{"activation": "tanh_gelu", "balance_bias": false, "groups_per_token": 2, "beta2": 0.99, "batch_tokens": [32768, 65536, 131072], "seq_len": 1024}
Below are experts of layer 9 (counted from 0) of a mixture-of-experts language model. Rows are named router (the router's row for the expert), down (a neuron's output weights, with its number) and show model dimensions 0-127. Each number is 500 + 40 x the weight over its row's rms, rounded and kept within 0 to 999. Numbers have three digits each.
Before each expert's rows: "comes before" lists some tokens at least twice as common just after its tokens as in all text. This comes from a sample of Wikipedia text that the model never trained on. Tokens count by the router's weight.

# expert 2
comes before: " of", ",", " in", ".", " and", " for"
router:546511443521492495400495462569495439483468519484500415540503465576485537499506545569447504543529537542498494464504511548555520499563542563483525469498516520589482412451471492467453487452529520477458549472427501438514457550577549516489552515513560505539470509577514484421503500436527472545557486484507524497517492459525477540442482550536430457487493502502510492528497484417438568522489
down0:525455506410463505531555496491478450555489556483536536512501438530536566468557565542519475499525468491533498498502467441532465525481540578468478500514503486523478495458557460466562546452541442470521565521495567492542511564515522432495429488483538540458533467535536513428403493463479519461566517488429472475450551534594495484462475487496527444398523496551513539510412497481496485503472
down1:430548537534580485487449473444421483492563522521545488493435494591428533510547505518514469500487435474519466460494568537436501467540485585503530501507514463533467533496488478479523491550555558495535511480483557462510571435516465509474506432498587568489515514506490481468485465438482435487560546527548558516497524499514469515454509495453520388539489520452494396468500550544479482504479
down2:507519548531474441489564473459489469493443578526488560507539453532487445415501502584494532453515478507477420460446485488564506491526494513505480455510579490511550432613527493492477458474503464507515466474507516473575536579587520492485494503478527547467418451500479599498461512530523488451497500491507535513453567575546469541485485450504488453519487502519509515391499489541438520469505
down3:484466459482484512445471446499460558488477487524523460562481551464533539434475427540479580507546407525527473517460546552563471501520511550454443497480508501505500525456496454528555438508542492529550529442556429469491439498517464461491516535436573544504567512546519462516465470467588469482587521533565503541553555463476413490514490485487497488485558476480468492472504566470559500431495
down4:526454559554486443393523514487485502497521503462516465484496525435471549498535570464556603489479533433423501509506520484460514444506480488492540491432515494371545536519541500521483457514415588517501501480499466569483477531434461504488548550463525537536532518445557460547484454486564513592503538528450468479499515511534552503478488500489535555494515554463417508499508462458504467503505
down5:588407471453461537481600503473481524492472451553577505568447549521527450519537486504503474434494529531480488488493507457440578554531483485570515517541507511510486515449513490454519528479500375480514546538545532545482541534501511498501473528473488465510441522481489483484426578505444475544451562453459496538590464513501498456467482541467475501538454435534529571504426483498490525482476
down6:550486466459451532478412530540523527516440467518595473529474513439483477493500484529487607526499500454512542456497462514477520570460479488536468570446526466462524461563525424535522463510530499484506519563524425507541405447510489519503499517514451530487538478507495394488567484465503483551468417543553524470546528485465449477494495525553531511441556518486468568521586457539515511452491
down7:494502487497368519459553477557455589515533537466462453531495537455468486508460417529535496487529517479530458469501490489459523475514494515513567533516495504504553474427550493543544446454499503503474518375546503479478479528509452513493480511542409496501504574478534452550535472517472491586502501480477501519501403510536525508495464570535476448546552454468443566519555552547453476553520
down8:484499480442452516467511528549507556494480512446443489459519491546456466540447475508520534552499528503587490484566503471487443490490481492474507440529504563495569557544480538434481534476516553466568420426576507561494551485577482521522461502490435409457475516503428509495491495579484507544530596545582501493488465501477551497532455493462425490524534455464511464488486529427462547514498
down9:519492513510448506456450531438478574491546448560444445492493479484457512535518512443532506493469459486416496442563450460527499511496424492498515552496586528504511483489486512585530472477506512387547519472517494463480550475491441540444533558511512544525463507415474458535549516481499496543457518550519550535498534451510571544488491504447451594526516426530507493523523478613451484530515
down10:520411544479493471525441547493468516517516488499423491501500527531519588507574519479589545474502537459452459489471558498483511458525507524470540505502582538540485512451444462512441558451509483427446495451529532489503502573473528528443540555521551518484485483536514433464419491451492452472436428537504500486426466449600514520519493574462545535477536470517521443517514474549542532539484
down11:522499551564537508490547491497526485464491471538493553480470561455590487513532518499505468547539556488479480466483521584529502518483430517472481492445459487476551432447522501499488505504510557554448498528538546521441452375419486499537505496545520494571559556459488469541481425484478460503466480561468483472461463414523513524458494523580448483564530508426460532475424555488530532546487
down12:494471424567529478499420478511476499508508494520556491490497499491558552487496465485549557560529472483474551514459567527456534439527457511431435478541545494456469438468464436512507549538608441540562505494476521456553483487443483481513509491566457567513587547456549443504483477465518462495435539537566441505512503560437482529458458557489496547521489456503505490515588445482509488494462
down13:477462569564504382505465476539510495560561453411501563508506473553498471484454502447496516534496490484540477538546516573499430516511521505540461453532527484373527523529512405574508488477511505526501494531499423546462520514511501474529510528490565496512509444593546563503478538471516517426470520436515474466468546547403470488476486466455469496564544473487538526463494493510500493532487
down14:499540498532514437558494522556578480525562559491539508509496419587464411514480556458522494466486483511512483485517485480436528478555513516549430438523519528462498581535526538441426532515513451471444504517486510525553486510523494431467388471553423470532418502476484540534483505569437532498455478505408517531467472579497480470527484491510515501467499549489486538522508522572525480474510
down15:389492479448548525565494521518594447488498517475521506500552501492526538495469565542497402540481476528478501546465440496531533465456507511514515458615591508507537468487464577466508463430535457441520508474541554499522528585511558524500468432454526443472453488498479521473439522498513422518508551454446535473467494566494507444515524453514557537494501480496485480553444475522456523524493
down16:556442525544520468467458505469583560447516494481575554504477584501486486521441521505543481496543548472498517501526548512440451490537529518421447531521456474441431500514536471516489496469431521475504452519535499434523517441468506483405573502465479514508544514467439512525439479571479541541399535507485527500510428499479521544426474505501526523503521480513479569526624509493480502563493
down17:525461614476523505456514489429500568538518415517471398463449535510449459510496423513523523401505544516511476482478513494490488531533461500496493531451462518568529476498423487535531473499507498570472479534514474446503549478488491552466547422530451548575583526510496466580494499495502545529466422506492513470535457438564473511477482523539455508564549474480508560468479484523501553559483
down18:499501490531521434535452459532467572424534479473572535462535570474384449482513501546547523504478491524465432455469488462428520456557498480471490524496502452485484500497549415541473495453493509521530437506503526516488515472383517519481540549506469477550583488526492416535581472546536456559488508516527527530502440473456543511501538500509522495473533458529457531478563529572509452562540
down19:513470550489475507490507499485527481548455546649536507531524492496511440427525476501438438543464506513494462483507504468472451518447471478484543541547508443496569557537560520590557479516440559468584472492493522469477553471571497492559482514540495497421448414473407448556485527514471498462491494547541498458445518498567479490516507450552452484446515545542504470525525483505492489472471
down20:493514529479481454420547494469567544503520442502592482436471490486438464514466427434482456451465539547508543525473573508460490512502452523489508565569523584530491513493519474494510465497492551547486441518572490538416522521398502489536487444491491437566628484476538462487537479507470482482456498526497508538550465530435519491527472548540501519506543510419491483546486516512553507497452
down21:528466458492404473478490413539530570519558537489494524487549488539457463495455548553440530497527543459454479459487537515509484544571569541450424488484500459502508576595555534474478509469349461450526468474516522495516509496465453528456538487486561527529461507535477451472467451495527536511509492492462531554533483470515564533443557468528461472492532505547466480451564530511541493515464
down22:454412509460413547447531488466594499468574474524511544496555528566405508450448481543551506491399456505551482493551485465419498490513436463468490482498460487508443458472546517522545490461495482497504513506520571488539508472497503480550573503481513419466538477528480535501539515488489485476472597500552555530503468556539529536466540519497421534544518496529427553474484457481537541500512
down23:457495492500459512476525416537542539497466504529503522493473522484527433419495480460500615486489449448489607529550480494535499565506526496473496509546498567530578458509466484523521573519516512484465468508539501518506493446544461512467532522474499509467603458553452392463548467521504497498487470556487512452519552482457491559512519469470410558394467508497533440462536501533518526515441
down24:512536573541487365491417505519544495467583508542480545441475478534477522501521526524553491477538543460455520486489509492468524536496500553455473446439431495500419509552496533452507503401436516497486474533538525515475520462445504535491523431486434501528487453504505468513460448558472481595482494512480540500510470540513524584470475517517488553494583532548496486486538559502548524526403
down25:554522444532539485489501485502496472514461569503491452428470512596464475475470492528469450601543483471481463542495522501445571438493507428511585434483541524542512445534438449478481491481518504526511463461487549487548531560572528486515516517482546531507485488525469556558467525510445529500447586490531436501440495487493435535475567526554553504421448525481514487460457477437559543466516
down26:522574502448504464476458515459475543462423518533521452503494529451480466493553377538478545463501504524519482494442464493527479530517539466518477542485478507542531486572495415496561462518496493531455520488545458560495449453446487496472504475481458536534488496571548457462586415591534502477486546553533459442546564448469493516513421553544473545555539514462519473498569546487511471538474
down27:559502517545439488492501449508493547544523505476450484500474528452524513471499493516510577519479446470435491462560445510456596514459459530514460578494503414433431497494524483527608508515537477533431579451551446460477446505515474469549511502394527528495533515539569470503494473468566507504512477567568427547520545492475498506484475484469525493469595521483448506490525531473486470491556
down28:509481512555491594573542462575499489518465498541472514447475534473594566489399526486489456558457426485510511533502461494502524516507535467479549509457470469464512547512477446443487488528467467452567526525487510479528454515573517460478520506445512485500515462535461525424478463492536464421505524539585502474510551520568450527487580456462508524489439508540541437492578463438527518437524
down29:541513562548541451462490501486508598508461580445492449506540514481439475453423529531539518521486506459423501453479518491501467402502493529494530542475384479472463528523469541556507421509468523513482543534500525544493526430499553564439550477520449508509487473482462524519469490472512532545524466414489545443479463522501521559535515485566430541498527584491474538533561539464476508532452
down30:531553423497514477478566503516521485393498575515542510485454530503464410539513603463453542496565471508457493517490492552530482494450438532513497462475498524561618544521599438427483464498435535523452477470488477559470513461524578500436473505569516496555519478499506479496558539445497465460510451470460450542505545503494479516498535498506525476505498518460496493418502528453514547513491
down31:477545526522527430480470537498496491512521548607476513469520520528500411457454514447466501465473513506453522514505469544433532444467380513383491495558450540535546517508495489500524481483585481524486561552482537491482477539513439513524551529506477476515539513500516550514444450453519506474440438449560502502525575496498456450509539530598469568527538535517485550469534464515452482474444
down32:535514494536488486418424513542487526460563509496521463438499568426485518516459400523537493470465505522471546447498467487519539503505438542473445587475499410458515497500420505497493465478509529512526449529469489547412468460543434503490576563418505438546510509496527486559515525511513608573465506507520546532507495511420480494507518517557500508552486559485549533469488555512535497464501
down33:464521477410523513550482571511528502539461496559482556522522484544504519481516567492477502497476474486483499515535454431480503561499525484594526487473488504437508528524511479479568542450576444546507537562507529451541506538528515476479466522469560546433476431505513492408438539479497490461458484463451495431433538523549521491541488438493525516405479563565553527511410464495525524417485
down34:436500462541502482554537426553465460519521547570467508465501482565511501516525537447454494573516493518433506515542514489545501410467434438507486438547581478530441445505513501463511521548484539532490472516437502435479551493587524524497538472498601448516434536461521567510479500480451445522522527452522495530497524576506512498539538485510511515455400573487518482516489454506418496489459

# expert 78
comes before: " of", " and", " in", " to", " were", " that"
router:548463513472507528482503480501533488491487495499534493560468461501469438469477479422440558570560546472489549556481430503600531448505518555531527521508495476537480521565553459528585455548507535518488510544483496494565497549478568409572563425446532496464441529515497514436505476446512478426470519539491428446538541503507502483535490498472466448501485522551578428499461547522524519518462
down0:481547501521492440566464447499510483506511460496483476530478555442518542484517531444493525463503543473563553524529518485431520495461513517490494496518518501534561558532420431526496491460446493502558554491526426494500460532512510474514440510441563465539523475407510527472469555564535486455463406452527576544564508544516441459532560469513499471438497525382441565520556494475490528522533
down1:509466524467466494524513448565532551476518550492501479539545515502468493479565548463465538479451447558533495514509486440452588546496459462435507518505550533570516543542480520490555484506537521457427465560488474432478535469512432537521441572413585466529475500460443509435516458486557556474480456480475529449553454493518499482526530455551586487502509459490441495442564472464498559483534
down2:504542492437469492474584473579531493493436456447543478527535463543485535428448532538483488577503459521525457522508453480513519526450479514511554475556556476520510502495473493554483453445484560469474466537491611492600508513482551486531496516475524405506486495520482542454534581497428497492486481433469459513488447541552515453557520481477501517420414433487496488509559500501505578515535
down3:533473519524440549508518537424550495486442463542518508531509534543487493494547318561516495497493538443527537511480519453459443435521478510495560481536427456516530496468467508486488466518520519532490446503427512528464490484436586478531462524564508417460533578537542472521600506537503516489487458548502481424535494522554488491493495529501474506520431503544524489527469548470513443521506
down4:467442458538494494524404485492534494516396539524516406548518590466525521415466513504429557482446490488512526547466576510518523435518470513540513482442501483539460517529463520481504426474525529506466394478468559523543452487465532505544488518531590501478510469467515469483549432467530521491516514534495537565536553494544472499500543531459493466503554579425486479511544531474556452491511
down5:532488491472466491450543469464496440515499468542558583475439498512525430523583468537423459584444505481523489521509533471461496514516480529553592527449491508514501508505582428484533477499488451540494515528543477553542423449531476436468493544460553515473542527554507491511560441508516466452547505575546485482513527496542488489499421428469536484519566495486495448444467585431513489451509
down6:539522475419505469438490523540569472532484499539486420536493461505588495510545522539516516526542478494420484529492506508467419474545522478507513524443471505462575513497485486508557469558539484471468483565510569508562492583553455486504518529486509486526462446551450477536506524440480490471514515400500455493508507559495543481454556446478549537557438398509477570443531480411477489519491
down7:493479500537468510526526550537468511599517470471443457474452497557571517476511476593462492499511450545536446538491410457485451491489506452533497575531471511459439466513479523513512549528499520495544481469440520486483547535533544430561467515444518497460478492501544499473587496532426477423479544529507527432452469514538545574477516493467513535553458423428524463497487570461559560518479
down8:518486517494474472494464492574465509514571507473464460538488480443459459538512485483515482460529505496501490522485492558478488466591498529465481482503532564504556544506590474568491514473512572486484494527500476515439472563412460499439498533414501523527536457432460539513479509602558523464533433560460500467508489468487462542516522511437599527503518402491516523451569506472400514551478
down9:530453523437498523524513510513478536500475469596491397486496542559544508503509493531557483411486517440513504459486488502490492384517516509510463455499454543449468440502555574451511515491554474496460517537480482559551471501460500534489473512511474534538462544487524488514598511523544531501471561522542531443477460466396521478433428515454485566477519586508503545460511413549528516528504
down10:505501507449488506463459516465497552509483497438554512552478571499468493534488452552511514477485523499592569473484553547542434508530518546540478606502450503490544475515504489456450462472495497478533509438490448477498454454484506457418385505515519497458537591546600515445492488442503593531494473532492471528507543491481437471485406566505480443525529481490477531527558495526512478556483
down11:502510417562455503528459511492443502532513496521441553519431519486447576477451482576487462439511499482504434539528438552504482559507533560435488573445569502436431539441499523523466514582506500458526568441509471484529491497491477382529506496426512556547523456476490513479498464542504482485549496596499497506529478447573500498470543539514583526526496486493475498542506466528503471497467
down12:548463538498505475432506524582529517495531488546461487465463494457524505545543547551533470470513423476445504526506448475458464520453528432443406540437515512494500535557524518547453518482514568415577516478522468541497514504431459471445412443471480549510479493438471567471492572535492472496460569548474561524554495427485540517480497504502543519557534449516520571483509494499455513542545
down13:490451473552430539500450524475482573550502471546501429426529464424490533560483550542508500470451487507453448477497488474482505555454546417436552523507527467495453522526490486541525495503489531505532515509550476543506547490474545512458560530449460563533561432475449475489512533492527500481464513601562555421520388510524536539531531432469488463517536511493562505529457558505496451447476
down14:510498526527478450489548534470490543534512473534503427493438450630426525473495514460445417559438546492506485490436510493492408546492501522524455451535476437531544533529433478452446466486501531485535457453492580496487496587484540533575521421463567454536508469492547535454485464503460503523499480560467491514548471587541490542525498493528483467514496529502531528498560551470467522528479
down15:507493541534531550505472448487567480478569480386461476532546568522558449522439547521499513500450527483514535460450507505409563502481482427471500507490427505438498463512459471554528545461448494488441523489540498477494531480473530522495457452444472457521517538558538530500578486537414542536565492432471500566568547509528473480475488554514491514479454526510534520471552428547457544543460
down16:533429531578456565477513499424523491527504487444523505519561491495471511528561490476460445600469522478501500514452501491416469503521456579442524540474500480437480451567479497507518505510534539474559534489462462473482525474449574562471439445484464461417470584503515510482576513435475509476506571478467461488527462530522500547479480449563521538503449442521520483521545599512517531507538
down17:460503482517519511533430457480514455553457462535507519459475473508508509458510481474411477463544510487540475572508530465524497496433552546462483597450556472536508534506453478427475435464512534534539469526575519497545457443511482437504399451417577508444447552521595537542503500446526555495466473555546551505543509500457488551500521492513547447513495526524542503516442526460535524544471
down18:540530518491509523542537479496556478550549512594498464531501382463543484458462462483446419535497506565465450455488549506480493554509535484532519474485524506547499513495555516556571391444483542553507454545509542556566537501464464501431491465492521455514513449502384506546447516552485496474550553524560536448516470508498498458572491484443505466468504515546465471480469479480444503464471
down19:463481462490533552519476493582450466541471500581460534492466545551465443488531543603503492520522479438558494491532450442490542480430457509544509487522460535513502468460495458434458527489528529499463592478575541496543466459490461468525495491547537534428495506579488563541500467540543470458483502444549540541514546521537472466385520442523468538441483474513430496543496539442522483471510
down20:493437492549509481472492556506413511476534478491440569463533519422446508556532499548531505516531570506471522546544503532453610546425521488498490453484526499500469449524416435444494470497438513496511530513527492520549548433457536563586516508472516462465514474455502521578571494492502491513409463478458554503526480443447555463438488522514579546519530468474476465468477490489530532533529
down21:531461536564533456479493506495485500599481489445464476511378428591475540493463508575493470492518502555506420563484473438490471426449564573469486525483517504511473492528511478572532513484542502447494485525432538504455522541501523460539467512494512484504500472464550513536471463592446493526505485564495476428496449508535574519528520508495443445441458530508542533575511534510549470495447
down22:446555518397448429479453543571536481497523509466522534532524505586450591480537564498455494471453541522470436502485547470429548523484496553441507470466440516450502488514475569476487583539520556420465496543502518507454489497494480534476486497520495515535459500448465474506509476468550529581520439470474504465478411494469482519523512491534474593522496465510457587486519497550508508566540
down23:420490491547481560514526507480526517527477473503491475469556427560465466448549483406445573453502482518509503520461413552503503532522458505540503516530482517500495488586496565521467551474476479503517466487441508482498527543491591519568405428457480454514469492497559478446482557506511421480455582545573453426495451539498478556488484463487493505506488552529559459527537552511471545526514
down24:437422497526539430513502542522493505520531468489492550459489472527515477500468509473525496490501553532545462509492554566506482513490543452490513522501548511504555502573480429500492539511517501558390502539490559419507483496492569520518589419450499513515487418517435533538489448505500468510504455380512488527417463488469474503523484592503557542540513595513447501525437428482512513490485
down25:520472534496503462534489489479529519550510504515510441495483505450549545531541426500498541501443448564459532516482493481446519462462503515547526518546478464427533404394495504532519510460470499579442493506492535448442496497551489530496562527454497510564510553532468474555521520497453496538513504535577523439525451511361535589519500475473463522481497433499564517446489549463445571524510
down26:519535473454552526517585529519525438496538504474487532482499430583551448538512572446516492482530470555487490527514475465501558526515493476475555440547562486526544501485519540478476511506477473475507493535559533494590531512595475492463534515572509418443539495490511506492482559457415450497505430378432530532535547452522475483439497435502476475455429476504528480521439469474485490517508
down27:465446575463444438527553557546489488527486496495399482498504431504453450507481501503533524503496439563432489509512487450506476475543537518474566577448504447427539491492472515542498451496580584537478542491510470540450560502531429503505479483520476506475509466557502466546561516485467533519535523432478519493505460499545558549550494506467488403552475403462509498461522546504503559571514
down28:487504527455499505441501481564523512534491505526497436502482394532558464549463554601516523544495542495439452505531530538550503516562489504411475505468541531516532471513433481460459536505458556392497461483533524476524481493522470535467470536529490495515519503503509484512516544541508514533538466452578517489514454478403473451544427477448535600486509459428536549527546413523463494512458
down29:447498501533532499491501550542536517490474431529471546550484581497564462492470497467426560505468455523508517445483470517495483525571466438447585511477538456524488459541512504491534530480538570523479544458475499555523535538415527512503500494490488487489527464547476511566508519434514495419412505514424513477472598546563488481398553559510488465518442517555477502489481464532435489505422
down30:418470598507539525552474516461513554427500488526481471520450556539517506533454485539523577525537475478489474478488474495407527447539488526553492535440452531458427415491533481489476463480569533538502443516510527493549462456459520535499515499493452520532508509476505494535584528516488428457453601567473509558513423548454507455443537492519510569445540482494496518523493416513532523501462
down31:479474553522487496538526481432563528480542470537485488453540455479485506534528458429541550525586390410488585493487441547519487470480480520528433476555523528475551489460496577491574548474489515600468480446549512473483497528460450534490577549494511511548535477589503512477473492491520559532525431512487506504455501506465477541473478488516522411489457446538460489461467527429469507510509
down32:564486474537438474491503452503510527533498551465493454515534540458480469547480486532495533484515518426449524421487580473477478478560490505487489529542503481491503503475478521468491535526495512475529495457436483510389520528458526597437453547492472584540523471465537431524470509527473541599519467501508498524447475546550549502529444509486595466544491455402461533495605556510447462504504
down33:507487461470480514523548485412464517431505573562603536478492517472545497522529496555546457505518446495532473475524507557508504503409533451572515478489547512524516470476465410563525491408498428521490541473540545547532435478564505432522437537572516488555522507513486500494437512556483474497554536497558471482543520503486476492397468550479492486499481535533437497476440454500478492528439
down34:531511445522549464465444508523442526525513600534520522478468508474585451560496533492538435545531463502535446483501465503479512432444520409501482535460452492517458457423494429566510477488488501543541445524601518547462537473509525504592541485429491483568467528530486547619517539510481444456514495480497490511487460428506485491510484450509483510477500518469498540537449524502546525564453

# expert 106
comes before: " |", " League", " Cup", " Championships", " Championship", " medal"
router:570496493551505459431538494583565427503441538535479495486470441472458464495442460470498516465526489523461513483500455554482479526549519547490524517466571512548478486419504563521423543524434517482505553429448456537445522487544493553463565490499529488492527515480563423520550535490469542487536443498466519520458495536552587521446429481500476469540456550451481561571513499463547461491525
down0:543489506401464468466483514522475497509529514488532580587549489433542541510513464443512446469462552499548514380502484496474506541472520510516563538464490517463570535571560564490526471448444499485503449499560533495451491493477495471523492485497535534524472496477539486536443479456449490500482501491490500593492552553546455492452494512420507461444552509439519469486615517533518456429545
down1:546498482496504447418459515497514490502526478525482508508480492518518464525572475467531520539505581479531454519496489504429545388476476476590549488607536490534586504553468506497485475499451479541515541537500492527459506428469588535523507538510496548458480452415487414502465505488471477475502460551518464496534541565514499455547446472444535481562471508407525434511494460555500472562527
down2:442470557496468439504502488450572476559515462600534514499462556482439568467480497574475430527547509525531457442503545477400525514530451576465491497475474460433504517410503450435511478488506535518531542535530499502496480483515518448464602500514529556499526478594530449500447507473518562513480462496499464448497472514519582527477503535464404506508508524565469495486550482519519512495493
down3:468572468530516483529526483522556470503487542498487531458524517525492511463553533455452521476491539523443568597458475572442506395543443482420429523471509517509496505572435532484469526480511466526451409565451510513440463546500524522468498522535509470503522517545557538503482556479506467518436541525495527510492513576466415504537513487542431568559508492504488466468490543418469490430500
down4:541476502457493527523544522539464453506470497481567521432522604482518465503511520525470419514483440474493488554525498510536529474426465474498559474525582451451543472517465468530446457483556475450496522503520507524473539521522483531494453522509467513549511543526464495597483485489421558467523463563392416481505464545528551575444496532583568443508479509446537495492451498500460563481483
down5:453456494492565477496529527503511505416502520519501471517466456465478483473562486459501520467521490562506520619515445483494520533419459451483470491468543533493472402509530557420540507479525445462507531520467487518449541490554501499537496558510519467444449505466528541566495519532522412463448521526497509561481556481558413542494446472439541550513450602550504537464515546571477480509515
down6:434467441462477547524546545449542528480473503520461494528532503469538508536547453475403494539510554503457519507537500521515546549537437559506511514501435510534428522548525556461481537489474518558481413519547496495443496494518505521435490500449522524486455463437431446505386529526621515515499488535468456493462526531441529468488523548471495505563504500547491508574480593488484462433504
down7:471558441464524488453606496516551566510499597485509575508513542550579486480600486511494421465480469489507498536484517469444600542522513482504528517496486451539518438485511523498483499441553487484455506469460469540464510524492559454463485489462437486472469544491592470510413448475542495497574467457435461466507525546505454471463485530596504538527483490476437532522480486464493510518522
down8:591528510545537393501485510519481485477471546488575525483520513537482462487532483501491586510462485502518480459561487509499420519509488540499521518382529551497516501555453517510479472449489534489495524453548463526500601494510404557486484517513496481421555526435497491519488455597488513497429466576488518436515496523504465521493461456502508446471517512476514461519488588594489492441443
down9:403508499493540538458491469541451488451439522487489499560534447517533547479525559559424571517471469494491561505496492487527521535448501512450441498485501441513447531567437615466595515490512515483503443471458516504463479531564517481526537488611499469501505488463445528486490456489578462503538605463517511534525528522560486419494514455466476492446484465515478498512442536470552490476527
down10:488507601570505498419470506600498530562452510561479539552450513507468460450500454541513526473440474551482505552505529488438504485527487500490469445540498448489455536497464471502513459533519451492508507530505541545530547463490468473535567491448496528467495567482451387528477464603481510526424501523536486568503504536487511538473446533539428525521490519461502509519433574494446474527415
down11:464463529514494480513549517465480537455508518509464512491421499548520388438536498456521474428493488486468455451504438458444464464521619457497558528504466500495464505477515497535495469533453480466516517551538472601539599482513525481566565517510532462512567472455518514464489443518476498468424473484430563556494512558592528461456573485535486521537512565501497554474513517513473494490517
down12:453485529429528484489538542553528524504515469556488528494515553468434511503508470520528520489513539462467492483496513519505547613500516481463508525501523511468512542508511449542550487417435554544480435537497544490500509470511505506407477531475512434574530518501492453497485449451550481563532518429426500497500486556530479537489379543544448479556540494545484373507524468446446572472487
down13:474473487465436433515462501506517495511551495462500464516508506437503559465443473516467477490533524504537469424505516522568529524545523498431497564447499548501612515517458514525435505451482483510469502541433508562463525458476515480457578404505524473497527535464531509489500575440492532605443498466482503528524494549530544571446528583523499528418513487512422477491502538500470434547560
down14:566511538543525516520491475478458489457520523567454497480521500476481483551435483484475604508510601487413517417471537496479509479520529521487436459456501471505512531511486454447478525527522551495530486557501466406498457518472491611560482467505497526455535488487577467552496500460500493459445494523552459529506516517538556439455473468416544509505578463521508463439523546550593466504457
down15:502440512490545461520482546503404487562512430503435537427534512517476502481543545478500541507514493538450511474496513521485526469454562470488497505498489432503526507452430467478535544542514537541587474548413511449503464560513566462496445513522524461551500573423550509568485437516453482415488460491481465509535496475504485455480522552541533500554417508561470550453534568520454543557470
down16:439527370530470484510455490492494496526509482500539524501500487531514538560464508590479568556509470485543508503532547543503402553528501473464489462569449435521501502608519542550526507439491494512450482509446512428457423481508471546537450514490486468497496541501494402483459510512566565575523484541558447475426525536477507469490462501503467551574457487504447496515520503469536473523483
down17:514516531526525407414524436510504494479549482614543507445506495558483548446501506479456550516533475493468522458489498533476493460476539559492485479472501500477671521467491524513431538501516512493510553439434527468518522438527461490490461529518512476524491466457534541463457459512442493503515481535578464498522589444528505549474499554512480477529465464437490580493501504495525463575446
down18:413564478525511509546533505544438456508485482561539597479490506501471561475508545498472466527475504478496490494532540464476491454536484482467500484514459501526487480535513555569457467497458508426452438498492502529435427534538560443538538511403464519470481455548479480549460437471528554487499527561530453455528453521502448463478502488523546567480550569506555603567529519472532498439430
down19:469495484472457516506502441495506560486492544439498487492429529501419530456456555458548512500493375406503511433488518526514514570577578545468542557525441480482544483473584536511526449484501493509498515448506532503447540526505454463527553551516537532512479513540487511429549469483517483558517519431488581423510454487566578481474465555476437466504507516476468457507519531466538526511512
down20:481547502444529493452450534473547556587542535502445563544537482552480459451545488501501542488515477471559496469532414458578412545492544505496557513528537447531518462484458520462516516540545481571471497547534464479444530469456509489453509520477480513521487478554442516513434474473566519478393481480460478499471532501505491564495525442527465399492478572527481505515483550579458463539459
down21:548558504557478451519497515521513428442491506558517496494525423566515482492531494491454593485501454545450462421521473495494435490570567494492483445503510525521550519521497521551465551515482529511480540459495461457448430544537518529507479532469473564467473496486539510426489525496419549566460483459530495534549529475473529508469503504463415430428510453526483547491622574540459504503481
down22:534457516578459463477492463482460543530541511448588466450505475506464560478536442523461500500490470517467486474521440526462505579474520519454506532492543508473552519523462476516452505536460438600506546546490495474548489549450531511458522536439473494460508520514518489498506508525554506551455537497467606486510508523500492527435555538568500500467502460496387444509463607453507434541410
down23:545466447487501590443433443476488516422520455453518498550502507546582553512484470516441515494494558610526515503504515569458532483472474474548525559458535526448450515478520486465443484427512481469461568546448539607454516438497488470483477549505527483481464505500496561520519512507522489514578515551480515517500558490481560528421508552450501564526490483513468503520442452475461459441467
down24:532516542553545457431513488507478526537515502555486509503522462498444408528536489452478505594505539543464522553558453479459446489526484554500551477497526566472424430420461484564426489512479565508495493526482547565515483460553456496442532484467544487472408534475466513581549401457491534540512496462470489508439543473475496483549527491505483536486490544512548570455524544522471453462491
down25:479512474487531537524514504511470582517539503403494492516477565545443599527431445552484533452578457529515441485477516528442463510508505519515500552479459453551515492497568521536497492463571500480491489419471508520461544459504455484498523506488517521584481495500502410546510420512446471490498436556522549458552562438407488542498512539490481461480470478578496523511499438451529561473543
down26:543472465517519546506479513504549566449481479454457481498482497529454504559519475483562491558511560490495551510477496509511502544454483482508441482500410536477469445519562438505475499578560477448522501442480526462619468437502571560504506497517487518432565563560427518491483546543467459434449509553527573533483519507429503446494530472523489534518431441478460447548458539493477554479502
down27:431537554456379536509476497490555525442512445460531494502491478477490531471523525483458476539553491533483462543554521478454486402489531476454510458532443467539586516541428525484505464485511458530567537484432467458543566498517567502445570461496505534504441497546433561526523499540511507563458546492503512443490440500528470501473582531499545562491482471522436469491556444523505500508561
down28:545546479553592474485527456526458495454523428535519475523518475484475433524544520449531525520524492553500495521498507516499536579444487472476533573465467478527447486518434532477470495445538484510568593442462456489454503503494493486498508489479416467504537508521550494537562528566490506448459545566503537529539437454470478554486463368462529489453516385503541506514495516489575529487503
down29:458529448515515579530523438515453495470513456489557510424520504539536599522461599474535560447474483477570533496475483445510559472505552460469577471473564518534500536459477492507448554486535506491494485519485492427427395507519477425449482554516550482480527563527548535479518490505547490457519581507447496526461512465504551452498465486483540490435480492558538433485524461508475498449526
down30:532523444480516483494482514418557520460492479448496514564506556519475496554499490482475533539492521460531509472490489508490494551472440482469502516571504500460582524580447493495501476446525369466524476588528501490436486576434453469464504512465517501594469523557529557527487429497473502575477538521470489499462389460526490559473568471465472521490555500484512557544543503546464464518451
down31:458450569470426491504478449546578544486542473416538528492489550483505478457511508539520504550498504539473466572603510479440467416455506488528447501467447452527555468566518470530492468488512454438560548508486481577459608509482527492460552521439477481529516493516496506466549535552492541598480478472463483485533467515526523450465549531473474451493469500580520498502497472494433445520529
down32:638475547423521484458546494511496495418558472603477525462522482474545472517456429497568497539527500483515498447507524579556430444463542489452539459552425513490424479536482501499483466496493474542538473447547530515515479547468498519467496477488546515483489446497506485527504471517520533511512473438494572547530423519458511447424494463551498508512483564573520530432526496492459521553512
down33:484481510501479492596488512508463451560498525521461540509457505451534428488518539494489492550496562452524497500572467491520484448457453490524473419475539579479603532465508493497511537503528528527490488450504472538558494458540506520539439457485550519389415513434502543560448512562465521417478480485492479462432527513549507509525475533434540461521487563511537398481562499535537523503522
down34:553443514504444511461558524481566545448530480412458511518461522458485529530489498529490452479502484487461419543468481469455498520526471500550474510523534492453511488510484488491455549528501347493518508507556496554466556495510427518526494514503527445523514457477546509494561513412540488536461552478566522533541406534535482483488559446503505540512600495571509489472438526530548535416491